Weights of a small mixture-of-experts language model, trained from scratch on English Wikipedia.
Size: 12 layers, width 384, vocabulary 37240, 77.3M parameters.
Experts: 128 experts in each of 12 layers, a softmax router.
Training: a variant of Muon for the experts, 1096M tokens.
Below are experts of layer 3 (counted from 0) of a mixture-of-experts language model. Rows are named router (the router's row for the expert), up (a neuron's input weights, with its number), down (a neuron's output weights, with its number) and show model dimensions 96-191. Each number is 500 + 25 x the weight over its row's rms, rounded and kept within 0 to 999. Numbers have three digits each.
After each expert's rows: "mostly gets" lists some tokens that are sent to it at least half of the time; "raises" lists some tokens whose logits its average output raises strongly, later layers aside. This comes from a sample of Wikipedia text that the model never trained on.

# expert 21
router:500508456480515503512470544478469525501510498480514522533473550514499502526484500528449495479546512453453540529588541487472511509495485504474506485484513529515552502482525505482476501491519483497506490509477490490486509518548494483491511514487514504507459502541476512462489511504463492490
up0:499522535494491498533524507509461522492496545478493466526507537518506488520507504555462529482523513511520520478491474473528485493512492478515498520456492472531527496533508477521478525484516478506431471486512463467484494466508481504553472517487526517526489510498554504518496463502500502497
down0:480513554509488421470526479460495527507463478509516453498525510456500501525501495511473514502501518547504503488514498481500517505460518463460492516512514501491491510462477457518470499492496512505480517532488531525452538492527525465541497467448505520477510513458492536509493515472520463500
mostly gets: "\n", "|", "\n  ", "\". ", "\".", "\n\n"
raises: "- ", "|", "| "

# expert 107
router:512518439522527458509482536513469545509527510475503471526473500487483496518507515489448454517471486484488488489548496538467502495460544520525504481513479500500535535530553460542492480519503467472498506494468503459479548507499487518555491516514534527511511478490458503483507465476508563476
up10:476488469505500516471497488512492529487514565552495516467483501546488513526471536475476497486509523480510477486475493478549531484482524550467500522540507528489495525478481475493534472464515524550525504506488533519536507458481449491504475519478498532514545507493520522520471501510527550514
down10:541477466504506530549503490542531538530531528490507506484500478506474495506520556468519541486503561525504529487504512498489498525486516495468521526473477504497504490516489504466514476511488531470520496479509471491511478503508532448536476461484462518521511532530481544490504493520484524467
mostly gets: "time ", "part ", "States ", "years ", "year ", "Party "
raises: "of ", "from ", "acting ", "involved ", "ents", "of"

# expert 27
router:523539492447506465514480532492489524537473508468552532488546487515458491496464528546464452454532496482502517509537544540493514482471543563477515517494499511500488528456488482540496501522491485494479489506523503512465518495501458454476507507504494475505508499465488558508440467496499488483
up0:489505499492457462552505529546484532508479547523513505484501523560502523489466516460534495490525469516465483510442519517520504498499489506457452498487461525488486494535473501494512517536519515488485509538534465475495473457501511507465503482501509532505484490502457523499481510502528490492
down0:556505490518507478503479556509497502511519490497533506494463520507505501479503552492530478527527522506502522502486483469500509508514516510484494531479487508489495514502515472495479534497488475475451492442512503507558523472508529500485506482504472513535480460478476490519507507497502504525
mostly gets: ", ", "; ", "\", ", "', ", "., ", "); "
raises: "such ", "particularly ", "but ", "according ", "especially ", "if "

# expert 102
router:501482486499532454531465472515496495497468571459478525481486489483491484500512540515494481514521514525494513482518509525522532470503540489528471533507514516485503531497542436546498493519515483542507542477544468519486534460522489495519514488439477480513479476526529515507485472476522539477
up0:478515480476489499486487490521529468501521465501489535462482541524485518528517493495480451475502507508504495536512539454469492462508532522517517507508482479467507519466522463495490540508497479485522512527491460531455471501506457505519502472504513470494492512544498526487525487481492495481
down0:443478471503476473508469501465507527551524441467499491451488517499516473522521451517489517506514508517488497503516506474463493516513484479463490553545509479462505532500486507500505500490498465476505537508464515552453521514507472505512508476522468507482485472501515550511536488498506517490
mostly gets: "RA", "ac", "Q", "ah", "LE", "FC"
raises: "need ", "\n", "Synonyms", "\n\n"

# expert 90
router:485535478489561451519536508496437554471489525516470499547512501518506497516538528547465484516525490485462507497497504502484508488488498481460507467493472504547521529468525461500464487473488493532491511484522498480481546477482469510462510490497495488496529478528501545479475517505471539463
up0:488498497467463498525464488505467494495508521502478516486506512505485460517524509557458531500467466455458510518538501453517507527456498469475495477510490509525513486532475484454487512503475490516517494495534497514482518526519467499464553469493502545473503519489497495502522536507507489500
down0:472434557509540517500526473503523479496471523536507502489497509505549496518494520519508533482490480494508478490487521482527523486511500470480479474487494489483552506498515484497542503476507521468467491477498537501545490509489491512464477526534493474500544482516486513481433491456500492479
mostly gets: "American ", "national ", "known ", "local ", "member ", "named "
raises: "and ", "as ", "or "

# expert 113
router:535508480501558478489498505524474486476467521512512481539498486504479454477464512543461480499546484480487526490524541530494527480456523536509497511500499548499508510500555488527506491499504487499481482494497510512494493505487473490485501525466501489502465488509476518475465501490491494463
up0:510476477484495524512490511483474455496528461478510481495521513502504500484479545549512518479503469480517519486499483506502551465509505547521512508457473515502513496502530514466461547499497491495458504498415500523490482493486528505471488504483534505520492487471499474469449508541506471485
down0:401506496519496501512463470508460499487484510480515529495482516510506516516502487504490452480517535503505549512510525509476495508473528512504502519509535507498506474518514460505537461474482484507499434504479536511559481450499510492544455497480500453492502521544502533507493488514500473481
mostly gets: "4 ", "0 ", "6 ", "5 ", "1 ", "8 "
raises: "| ", "===", "September", "|", "\". ", "County"

# expert 17
router:520507480520518481542508540517466506492481504485471555520491488494470490483517502508518518524505513513434519529506522509490497489460528480451528513488494496508480525495508453562474452536455489516464478478495500492470513522530486493514451501515506473516483473506470522491495494554488515483
up0:438517506478485520512510530479504480498516477490511523507516453520514516487546439513506458487494517465492525472497502502513516525458532481517498515476461542483502522530475517466485483506474498524585505524533457459491500487535457494506461486511497469511546478541494514486485491500480508466
down0:512490534486480518456516571489471493517482516524549497508456490511480489489497519508509471469518512482487523516531489543509530524538497511517520512501451541490474496490435499460462487506505491523476515488520509505483471540492527516529491494475503447489477503530526510518490480531516479497
mostly gets: "201", "197", "200", "199", "198", "194"
raises: "|", "==== ", "== ", "\", ", "\". "

# expert 38
router:491500506475485464547459544495453533520453542420528480481506484505492457506505504501513485504518485475521509476507513529520514509487517509493509511498504515511487527513571495522483439504477506470507512504509470564463533493548469474472511501444522494494517481520486504499440505534451519503
up0:460477489504454477496430524507489514499511503470446469519500469504551478499520515470504523498524506495542482510496515514508526507487510498511475431488492493499476509488496506461462501531463547517474530514491473500516484461499480511519466496463513492512491474529502522529503482502506504514
down0:458513553494525479492490521540506497503510491502487492474512514528510516499516450481479469471484521478487481476463493511497482495471457503545516487500545486467488504461509485517496473528464527465550476510511502500502505494472505507464504498484528466495513492480512493483488523504469491520
mostly gets: "men", "France", "Women", "album", "politician", "India"
raises: "end ", "ou", "forced "

# expert 2
router:506497477482483488484507515508481519485496490469455526490528518544497537488458518554492493466465486490454505508548544528494513478464531511492508513457500494522544563550501496533484483521485461524505541505518523501463504501505492510504490554480502519493520474509452528455480483519503516481
up10:503549483501520469510535456483506496497480517497526506523519482485529497518501509516490544528502559468494499539533519520483478507534496474480487499501515525464497560480527488561509514553521489555543473478474498504472466484518518467502491512525491477502504508528489521536480461491464494506
down10:507533517442450492531526516451504486530473486476502493502519507493532513494495494509515503452505588493488520492499494498492496463563501504544499536445502511504496442490529508523504518504490446538550506528586492485454499516490493481522527503487488512446518514507523499508499524522505500494
mostly gets: "% ", "000 ", "sq ", "north ", ",", "west "
raises: "), ", ") ", "them", ")"

# expert 50
router:526518487484514453498462513540527521502494516453487518549500518511480524526511500516457497503514517491504507456495506496490532477493482538497492504502512496533527505523509466468495463483512491543485476540519495484486539486514469482457479515527514548502513496494519499466479458471492478479
up10:468509534480506534524528479519507487480474523447500497501509481509537554481460487543511459527500478504465494509519495502506500482521514520520532474513505507491487491475511518484493490462483476454506498509545479506462525488527474502495525519524442495499533513490487524496494436512500501492
down10:489509507471484483496492488463470447542482453516492531467452512502541501495518480500481486498480480501507501501511498530512507493501505462512494479463511534506525518458485526524506515477494511486546491492480519578514491472463516546445546505498508534442504457510508489508491478465510478514
mostly gets: "ai ", "ley ", "ya ", "us ", "i ", "ani "
raises: "und ", "(\"", "Awards", "(", "respectively", "& "

# expert 105
router:504509496466528463512460516537524507514477540484492497528505512517493498490484494525461454455468478481492543491518506527490500469415485488533520472481483517501511537521495481513474485524509456484491511522531508534457514483514473490491520509496506526489516483527481510470480457521505498497
up0:470443468471505500479463516473472468508464477536520499506508457510487501493515496505467509458475509450481505522535489461469451517481548465513498478471508494535483496534486497504493509509519506506482486497485519509470518504487488461520527502514520472525544464527502527482507481499482550494
down0:541522495533486507508472511467453477473520529524452473505520503496494509520492535519497493490486457538505534510517527550511527481518482525539488485488492525475431527516475505491492506518507535543504505483525540485481491520499514479479491502469482526511499503481462464520529535512510518513
mostly gets: ") ", "\" ", "It ", "album ", "] ", "it "
raises: "from ", "and ", "- ", "of ", "between ", "| "

# expert 121
router:553508493463502469470493523542490563526531516510490500515473524491443492527538504543442463510528508506483540449524495501454502494450515518496491499502474516513564575527514471532474519533472456477473492483506494486493506540474483507483488499516502514513478489521470477473470498455544489483
up0:496507509501534481470550461559541488557482516491504482492507508487489530494513518495454522459489505527517517512506499494513467500507524526483506524456499476478493509493502487484443484476453507535510525460469495500526506496495490511506509470532523527536458486541544492526481490476542489490
down0:450494515537503524498532495494513517500500507480497498523554485510475502478530517472442529505512488460460505490494526526544506500522515506473499469480499487437517502461489457579463524534527456502514519508518509478488487511466498508516482492478510461484441505527535515543520489499533465532
mostly gets: "ation ", "ers ", "members ", "ations ", "tion ", "service "
raises: "of ", "with ", "\"", "in ", "("

# expert 55
router:468511477471506462498500546534465478523516471466503516504492493534473521486480477515484493512521503489464477493560514528448494494464497540499562475455475518512517525491529503517528512534513492522470449541518482483477471460485473457498489499505474494498487489565491521496470481503540474460
up0:528540488486481504485455521479500518498527476494516522479518511499535501470549525469485511521530494503474548460505498532509467491495451526496500460485491477527499479482485498496536492510519519493516469488526470495507474467520481494479461487512449504523523515489488502523495467491511483511
down0:461503536458464488493514481509513515541517496495494484504568473486538520484493492479518533497499480478497487531486518527486478477507484467493485532522477516510483493466462510483490451505474504531532509487491449502472503453497493431517505561497459517472501499465567515506550496528517501531
mostly gets: "that ", "which ", "after ", "between ", "when ", "where "
raises: "his ", "the ", "him", "their ", "date", "both "

# expert 30
router:483494466456527468506488555517473529481475525473490493485472503488493493450465518526469507448495481500464512525517526519485515491519494500472500468476500503523526554515500515543517439472475520521495482481507435486493537496529475504529470488471487497530493470499490517474481506512499493484
up0:525454463537509447494476553529538544476504508525521517499553481464450499512493516493523487500488499530486474481478499490486500500561510498477546477512522448506520476572474459521515466477518534513530505526528483528480534515537475481503496508567475493492490493419496500501524449484450512508
down0:495498537505537509492476459479545520502504497522486494495499505467503478500517509485478544456535513497459433485508547499487523526524501522501491500483502490521525514464508503538534530524525525499515488510488518450476528538520515522574456503491476493498450502497478534532490499487519453513
mostly gets: "ers", "season", "ation", "time", "also", "years"
raises: ", ", ".", ". ", "\n\n", "/", "; "

# expert 14
router:503523506478510504504500491487511555503464519497492469522482538506507477497433502494473470423528531490511498514549564492534532505492485517519509476488529523486514506502531513499456506500545482463499504498496476459491471438481512491480486509502550507521478493553519535525455485527511481489
up0:501520513496522485519475518505491541505510522489502528548515497506495511463489521470519489504515467525455521481471514471460539510480497498547539495489529517481509489461509467507468511533487500492473501481554470538445482506512523533495479523545454501481516432472489491509495511489504516475
down0:464530516525444520528530506507476495512461485511475488479471501468538471506492471570502543484520552514478517498507503505518511550532544466544490515495506509483505502494487523468519562489540509503511490488530529484505436527505510490488535508484525496492484492526474506493519483496470516504
mostly gets: "|", "\". ", "\n\n", ".\" ", "====", "==== "
raises: "==", "The ", "== ", "On ", "In ", "With "

# expert 100
router:512534491463505442564468525511450553518542509484496524493484532509491525499508495518509489507491510543485484467505520533467509464495537519447501547468519512480504541490491486549507497522493491521474455497485492512487500502551488508538503476475497479548456501528490542538506489472549529477
up0:523521553497505498482489500469463485495523470517526521468531511541512515481534501525498496489499551503483519497502511505459494486483487534524503525479496470467450510467479500524490502513491504513478546520525472536476532476492532495474488502506536496498486491534511455513517494485485484491
down0:473542491464506516470501492442492504467546484470488539514515534534505503508525464531513523538445559512490527495471488509483516483488463493501501568506487489460477484520513522459498505503511489521541509518512483515491514527451517497516499499467521524519558452517519490515502501513480482512
mostly gets: "Ad", "Un", "Mc", "People", "com", "eg"
raises: "e", "over", ": "

# expert 1
router:533562518483526459488530511495459511472521501520535492497500477501469487478531484511480494498477529491495513518564539535498524471463468538501522543481555537515497519472512474486497481520515476529509478472532482493474540475509489470516491499498510534547446467508477533435488506502535489502
up0:496550519495510556468440510513480538563501491467519498489526487518463547521455486527481524512463548473495523513497514492474456512482467479506496495494512507491483520511511493489530514470505508474464477482477488472509541503503482477495520507526504535506525470510474446468532494510497515466
down0:532441516497517486512528480511517489484533499474519474504494456519444502538517480493530516490493477456483521528484469496471540508526445530539515515499507496481510518441519504516518500498503478498507501523496487519553484517507507511500486509518514485488445501499483502541479533510468512531
mostly gets: "was ", "are ", "were ", "be ", "is ", "been "
raises: "reported ", "involved ", "part ", "noted ", "a ", "the "

# expert 108
router:501494492507515467512499497517505484467470554480500513521504530516511522494504504550507487500500455464496508492554525527479514476427507492497554468535468514498529503506502487566486505532476472487451502495510522561451498505479515481507475536514513500501521507524457522469498484501490541487
up10:520515524486547490493532518537466518477428485520494492533496516500498527466484516519523494493478530525477487472498494500476561479517487488509523540532488500525473492487518457501480511514479484473504514500552467496473512470522501484473515524518519480498529492509501517516465470491461506449
down10:500513497478517548489452458485510533496503491480494483492449506488491476480515484514497490513557513520496496497463461469493493465485504485539530559512506501559474522514447485507549502472452507491479525498527490521468470551521521477490490500513529511494507496506523484497465527509526509527
mostly gets: "0 ", "1 ", "\" ", "2 ", "4 ", "9 "
raises: "others", "minutes ", "years ", "times ", "others "

# expert 67
router:511502496493507468497471529491499488486509489492535467509495476498495488520500527457456472525543530493481529517530521514492541471496477492489487493475547514534518505464566468520466479540495483563499516474522514517481514492509438506482503497516510508469508491502493524527462472445460500479
up0:443520515493505503468529504501502493494528491507480496490500487513525535543456503505465475525520502505484485479541481485497466467498508529549515507504550576517524524448499503527535484499521469500523466474509442454515486502500509474493513507453501536538463489506537530526506512494478496515
down0:487526527498481451505474495497528459536478498510488508497477483505507470480539502492514472508520495470490480522499487521528510499511510460499517514531557488472500481499507532485478502461495493526486476522510519497541493499512514518533500481519536496488537553503507516521494494547498497495
mostly gets: "by ", "- ", "Animalia", "information", "Phylum", "classification"
raises: "- ", "/ ", "200", "| ", "==="

# expert 9
router:482540455435497513479495523525493507511492481512529564522494514496469462520519498528446467533501519451445476471508516489500532508476527494490526534509497497526491512485489480491493515483488497479504470495545493508464501524538481517518514527513496486507482501522443501494469516518475498469
up0:549519479483541487504527568558510568500460501509495525536552520510506509512515489452486491490455485503501466512523468500511482415495518536478522465511443500500482493535517484466519511520504485501470480521494488523486514468497501468508485530507506506495488538556447485530450465457468510549
down0:507502532486513550525495496504508514483465505443513497508538495561512485503505507522515505481496486540527481538483481509499461514493440513540533479480477452513466462528504491486491516473513496501553552498506537500536533482484519516490485502543541462533502512481489529494535472501438534507
mostly gets: "\n", "\n  ", "|", "\n    ", "\n ", "DF "
raises: "|", "- ", "| ", "----", "Hall ", "order "

# expert 49
router:527513480520521423507474470540523514505467526476545514562484536506479511522526517512471497503530520527493521472472476504461517472515503509500468496509485512554545509519499486489492471490497479542481491501506512469513553508506482469448491530513505521496524473499536482501477489470534465495
up10:498453448505479493484480539508498493516505441493486518510508494492474506483481503484484483478484487533476480505466498461495527515447490526476526505504467517460492505473498501553489514476492494527529434538488470435499507490543490478465491523566536474497496532492524457478532468485520455490
down10:456511498533485549513511452494535493495531507463538482489518508510535562505527500517521471486475491547489538493492536524511521472536499481489448480502495510496512486529521507483513512430463508539459471493520488511528524479470505502449487452484503493526516533510485526508438478495485466493
mostly gets: "ley ", "ina ", "David ", "ia ", "John ", "us "
raises: "V", "(", "I", "and ", "River"

# expert 126
router:480551476462518467539508504486422523496493460498464502549524507495472483498530513539469480495465501520485478490503507527494483482478500504470558469491524532520499484479518462536479541470541510509476458494499487484481520507507489516498493525504499534490515465526482523484506507494508489486
up0:460498516488541523494519509530514502541521494500519493524450483452494475542494489495469501508481540573504497471503526490492454511465544482497504510500537497502488490524506519466524474502483525475474503476467471473487510539495486502442536511504470479458505554536458489513524506516522513499
down0:471509536485482470480502522511509456490495477470486463503491516514478526480513498506530538517440502477475530521486468514483487502446468506464473465506510485519451494506483502557521572490508534533509510508499465474476504461461483504519484538495514540465546490459447451470500489524507511496
mostly gets: "made ", "used ", "played ", "began ", "released ", "won "
raises: "the ", "their ", "a ", "an "

# expert 61
router:534530490510530455534493511507471507490500532478479521474513455491488499476489491540483474478497514479490510514512557512506527481449504511510508505471518529467501514444547477553506469509528494488509521445492510526458502497522487492507514506451483495513522428533491555499495486524512539469
up0:483496509491492460476496488490518551505518519465553489511503457497524469480446532473545493536494458542518482514494536570532509502457554540527520537537487523492525520497520491486534524530429531517474482524478491518509508481481532529459521503492469508548508462530511523466496496472497544471
down0:506500484495464483516508575497532472503450430544544517512511507521529510521519490489490473509525450501531520519451511464479507450502525494493486573457523509523457494506517516488492516498507517504511539528485513526529487554471460521470505480523478446538507480484487534487490518510506487499
mostly gets: "44", "09", "−", "00", "46", "08"
raises: ");", "example", ").", "%", "Sport"

# expert 12
router:517506517499543476505487484519478519494527573473500528496480498500486520497479509486469483483474522449437526504519526510521495475479480496516506522477531530470535560490547480521525480491527470548486480465526525505461517521493467497507489510466485532509482454530469505530499522478499518480
up0:540523484516512512540491504490509519492526493510500512532527503491472522492504515525507521479554462488497532523498541490497477486540489547501507527487525500494534515479549507510519534495511446452483486475493534509529546496455515491458477509514467557519472459477473495471439528490537506535
down0:527479460507500477486504500536481470468498516523481521491498511516495550478532441505473548527443538509479456510470479492521504473487489517522511499505545500468528495482488504487527473480484471526509504505470488445498489557467520516480498493467505471509527494490499512473552508484496510505
mostly gets: "Two ", "One ", "bronze ", "two ", "semi", "Gold "
raises: "away ", "van ", "Army"

# expert 40
router:496516463477489487518455533524481508469520491455479532537524490500467510493519536551470475513527500493481474499519472540504540483484461479515501525518488490531526500472510502509450515553498480540499489564515499525485517489513485495527475496520480457522493490520492507477478489453497507467
up0:510479538461529496482484504468481475494508503483510500445508493573529504540488504555495467486458482501512524516472506484451495491495528492516490482516514527495489526487506469496501486501516449448473501505495479507516534454533506515487511485499510470500496514555489513519475499483485505474
down0:497497542529497502504487506533546480519540497537479485499541513504506521527482530482492535524506476542494499471516523519481496498573495438533501500488522532476493489512515484492524518515459512526506519555528487486455495506505483474517475493473503522508505460513489497487483530508484527432
mostly gets: "for ", "about ", "on ", "during ", "around ", "to "
raises: "- ", "| ", "|", "as "

# expert 116
router:515542474498503462528486542512507522467538511476543527509523485523450500490475526508471473477522518471524526492496526535528520506485475538450516484491521500491545543511492445511547462514538489532503491516541492510453525482527468471471487495461501561481502521497485532502466499494492495472
up0:506519490483502491511489499493488490479488484461485502507527485517522490515535467496513510537503487516504561502492522512502490494499501553524503511456510497485499528487489458417541488457523505519516499488496491522512512505515428475547519512505514504450556430536471478474492518482471554489
down0:472509484478526491510492462525491516491512517507481499489495496482471504489513499515503473498512535538475521507513504543426484490521494496536469496520543521519443479479476481469497507509478545485530516467503540505505461544516501484508486524487496505496505495493538459507528511515485537503
mostly gets: "(", "', ", "\", ", "., ", "), ", "(\""
raises: "an ", "the ", "a ", "all "

# expert 35
router:483527495492525483500518505472469532477476516521472502489461520486488484467524480521457486497544515515503489537553487523481507485478496492505548525495516535516482526473514467514465531470509501518513461493543505483486490456514487506541487480461485462516512450527471534450457496493500469484
up0:529513480497505506485481486526468483511547481528517524504527520494509470538544429463466484506495492471510516523502518511468525485442452514541523467512499532486514489495528499498510492446473496484442455498474496533514511486508469465491507496487486468493533503526469524480495483527494494508
down0:513515493522527486494496508471504526519487511463454485506506479512493496494505530491497484500542481491528530480524515532515457506499533487535496523531540558528518514509521480474477523504498491469503499463522512480504515463539484481495520519497512497512492481483521488526533492532481492515
mostly gets: "known ", "including ", "such ", "based ", "due ", "called "
raises: "a ", "the ", "an ", "as "

# expert 53
router:501504519481523483523467540469426507539469506494508520483518456501493459461448524534475499489495489455456477523522530531475526491479498516489539512508504480476479559458519498561499488525547535520452492572490476513433494494507526520534462474454492498525492466519534509487489533465484516487
up0:530466505488510468544394506543495500534498529502489554499530536486468538487508497524485477489495533483528510439569523482509513481474497527523528486503488498511549528493529458477514494492534510504496496481532521508474535512515475521542482540522542504490502502499466495481497498524536505462
down0:510483484518524540489509457508503481500441540519490477525502485509483504498514514525542488494466475512534455541498466521490567497495471516498456493511466482506486486471513533430491506506489507490500482516484517503518541479455517506481521514526510542528481526478473492534526512474486518489
mostly gets: "of ", "1", "in ", "2", "from ", "3"
raises: "200", "201", "195", "196", "] "

# expert 92
router:548526450510543462508487503491502549506521545443495495482511507474497485466483524498489513494495487446487486477515471525520497500481532512505489510488528542507530546548532489526471453516502478470508493505516523492484548514520459522518514492486534464503514484495490478465517498480507518465
up0:538507523492507423521452529515534492474481535490482498515500495470490484474460526547459491546467470499470507504519515510518549490503505526494518518536476508499491514481549463510517509556489461487489515487491472465481505487527491509514502490536525459508477515511475486518464456477510541502
down0:494467479518530515491487517405509530470513477524520460502505516514523510513440489489512525479521467476537495496535518479527474519500568521462492482494461549488494520504538530486499495547503462481474502490545522560469517447469510512486523512492507534478506525500528453499530514466536538489
mostly gets: "League ", "School ", "College ", "House ", "Year ", "album "
raises: "due ", "since ", "because ", "after "

# expert 66
router:526518470492513475546471490564485546561466481527501484534492547473474509505519509489479515502524520520493533444494479533480521475492494512487533453516499512524518495441524500528506503502476483557489507506474504499483530458507486509526501502523510490490501419487513511503463466558488528491
up0:482533482527512489531539491553530490483535499503537513509503457462520492456495460493507487528502471519515543577463506501489509521482517540483512508503528474549486524463500495528494482456486489468503452458516449514478501525494484458494489453506482500499489544534480446485468524456491478493
down0:456537491470495513482480504503491537519522501507477514487491481482508479558525526536492473530482492478490508492535492495506467469499522498544488516514466512494476463481503479433544520515476460519541493547487484497495517524535517498526518496538496521485486493489504520496477515538515494503
mostly gets: "): ", "Website", ": ", "Density", "Coordinates", "born "
raises: "which ", "198", "199", "200"

# expert 87
router:487517444475512463533516498495509501515519487516498528545528534535509511480469513499474459519489487468481497509543470525498500478493500509505496475472483498509549527500517485543505489501501497539493502523501471479419568463519473480494525503500519521488508507505457516486525466521490543482
up10:506516520505493502525523483523499520502471515498490491487542448494501502522472520483450480521465478466506447468490482523491482475512509508491465489528469508484478513512457498500498477519504472475542506490501504509449508474505466538469533494511483536490577486498480488520486487517476565507
down10:478525526464496520538501506492501490470509464465480479515497501497496493494559420511503522501503476517527467519481531480520551496491472521472513482524527471510479482443506483531515476474534497532497484459523464503470442556509500461480458459520520508474506517484478478489463524491504513477
mostly gets: "born ", "located ", "sq ", "district ", "km ", "north "
raises: "himself", "of ", "which "

# expert 46
router:549481476491551446544509553501433497502474492503513546477478488532486534485519542519476485486458495456468507521515526500505536505465521504465499482443501511498510526490527457527474447543478491503475475471508482525492509499528510509492533510492477491492509497470479505521466458525496487466
up0:529515487555488504497507518490488507523507468531518461474534516484490500453511519530497524500510548514443551526520542492492484494502464501474465516496505540498470533500488492514492556487451521478494492521490531508502471456483485479515499497517517477474503514435510487499496508500489504491
down0:476476487486490484469487534485437508503565504486498474515501500493518495518513474501514451468502519502520455455521502490485482504492508481433527466447529474517509477540535507516515527491473507418488495511543555506471513477483503490516556493505539524487478478509469517470546482506481494468
mostly gets: "199", "198", "201", "197", "200", "194"
raises: "and ", "===", "or ", "that ", "|"

# expert 73
router:532502494509499453514493534516496518503534527485507493488478485482506485500509561514469477508519504486499516503487525498511510486479545496504510510511497514516483483529563477524432452548476491487502520486488528544477496520495448515528506530505513491505464439483467504511535469487507500464
up0:497518532494567477465494505500502521476550479476454463482503473455515531473523525506502492466527487518495470513518518503473453487498506464530486501504529513527512535471504521536475497481482486469515494525486470494451519533471521479534542523499533504483463468497483505466559498480449506485
down0:486489494517512485472489461527529548557478529497503507485486468507478511484529487505518485513489537558510522483490530516495498483501543512513474510499492516496468487499509481482482475455452507510498545480562510532547476494519522512486460510446504501481536477558519454523494529476496477516
mostly gets: "director ", "Country", "Genus", "Website", "politician", "Born"
raises: "all ", "in ", ", "

# expert 117
router:534505463482553465541489541505469559494515490491510486538495496494480477458464490526466461475513462510516548502526522489467509469465541515528479486495498526526499534538520493530443469501495465497489461500443469514461522496498472509480500477507495482502473497507467525467464493512523492462
up10:518520490479483466456483491513454482552539522515528498538470480512534476505520527485483505492511518493529512468514516559476489450537496495484444461473472489441479520482529508498509520542489478517490513496505449485508484491478495513524509500483470485482492491513519518504479470453565471482
down10:505504506483500470494476508485493501487459554506471472469480483500512445500489510507514523494513495512467494464503488508509483523496483484526475434501521503486515490509552511499525511535483498471520497493548517493502522473505513536506509502541520491463479523478499485507504410464525479477
mostly gets: "film ", "time ", "work ", "album ", "series ", "number "
raises: "of ", "and ", "(", "to ", "respectively", "in "

# expert 60
router:502512474483496495476511564454468534483475509456505482499482464526493513475458519514431499485481491499519506532565461501489521496469557538498579480502500546520470551497469510504454513511491490497491489495528487522473472472491518491502479489464505523495488500518501526483438475523486455475
up0:474489516471517473500500471520510488507527505535519528542521468501487488475512480472496483508525516556518534466513468468482442476483515522517534503464503494514510529488550497527498493459478487555469480487503482508505476515483488502508536527528500506473525531462495466485468470451524505501
down0:469472525491508484479472501502519518489488498510500491494478501496491509505526516514527517509488472499518524557498537497486494524543487527497479507498526468476501477507539462535496490511514476514485490493475516526538517475507458550524533524563485487522527481466520522505487506513510472524
mostly gets: "\". ", "\".", ".\"", ".\" ", "\", ", ",\" "
raises: "however", "among ", "respectively", "although ", "as "

# expert 125
router:527503487483498516533498538523500475548492470494520502514542523523486496514462490537479516465487493452498528474555501486505496469487507512459538479481508532496506523479514471487492512460477487493470524493489469517506502494515461512496498509516498501462471504499502502493471484501496512462
up10:509501507465455511499513520499479518499524507479485438538490529515500470486528501580537494460509494523499472503513483494486474513547489464495490492498518487493463513480511511509494499524509501492465484488521531491483477484510495491522533499559508483525486527510418515493502517445482516464
down10:515481491491540465479514500504540513512530512497501462533437460507457506520500490489504492462482482472486530507489488485509500509530496474532532484463477497531471522534514494504529482489474500472494507467491539494466497527552494511508563472522491507507477502472459529476513489495486483456
mostly gets: "|---|---|---|---|---|", "After ", "|---|---|---|---|---|---|", "|---|---|---|", "|---|---|---|---|", "In "
raises: "many ", "while ", "respectively"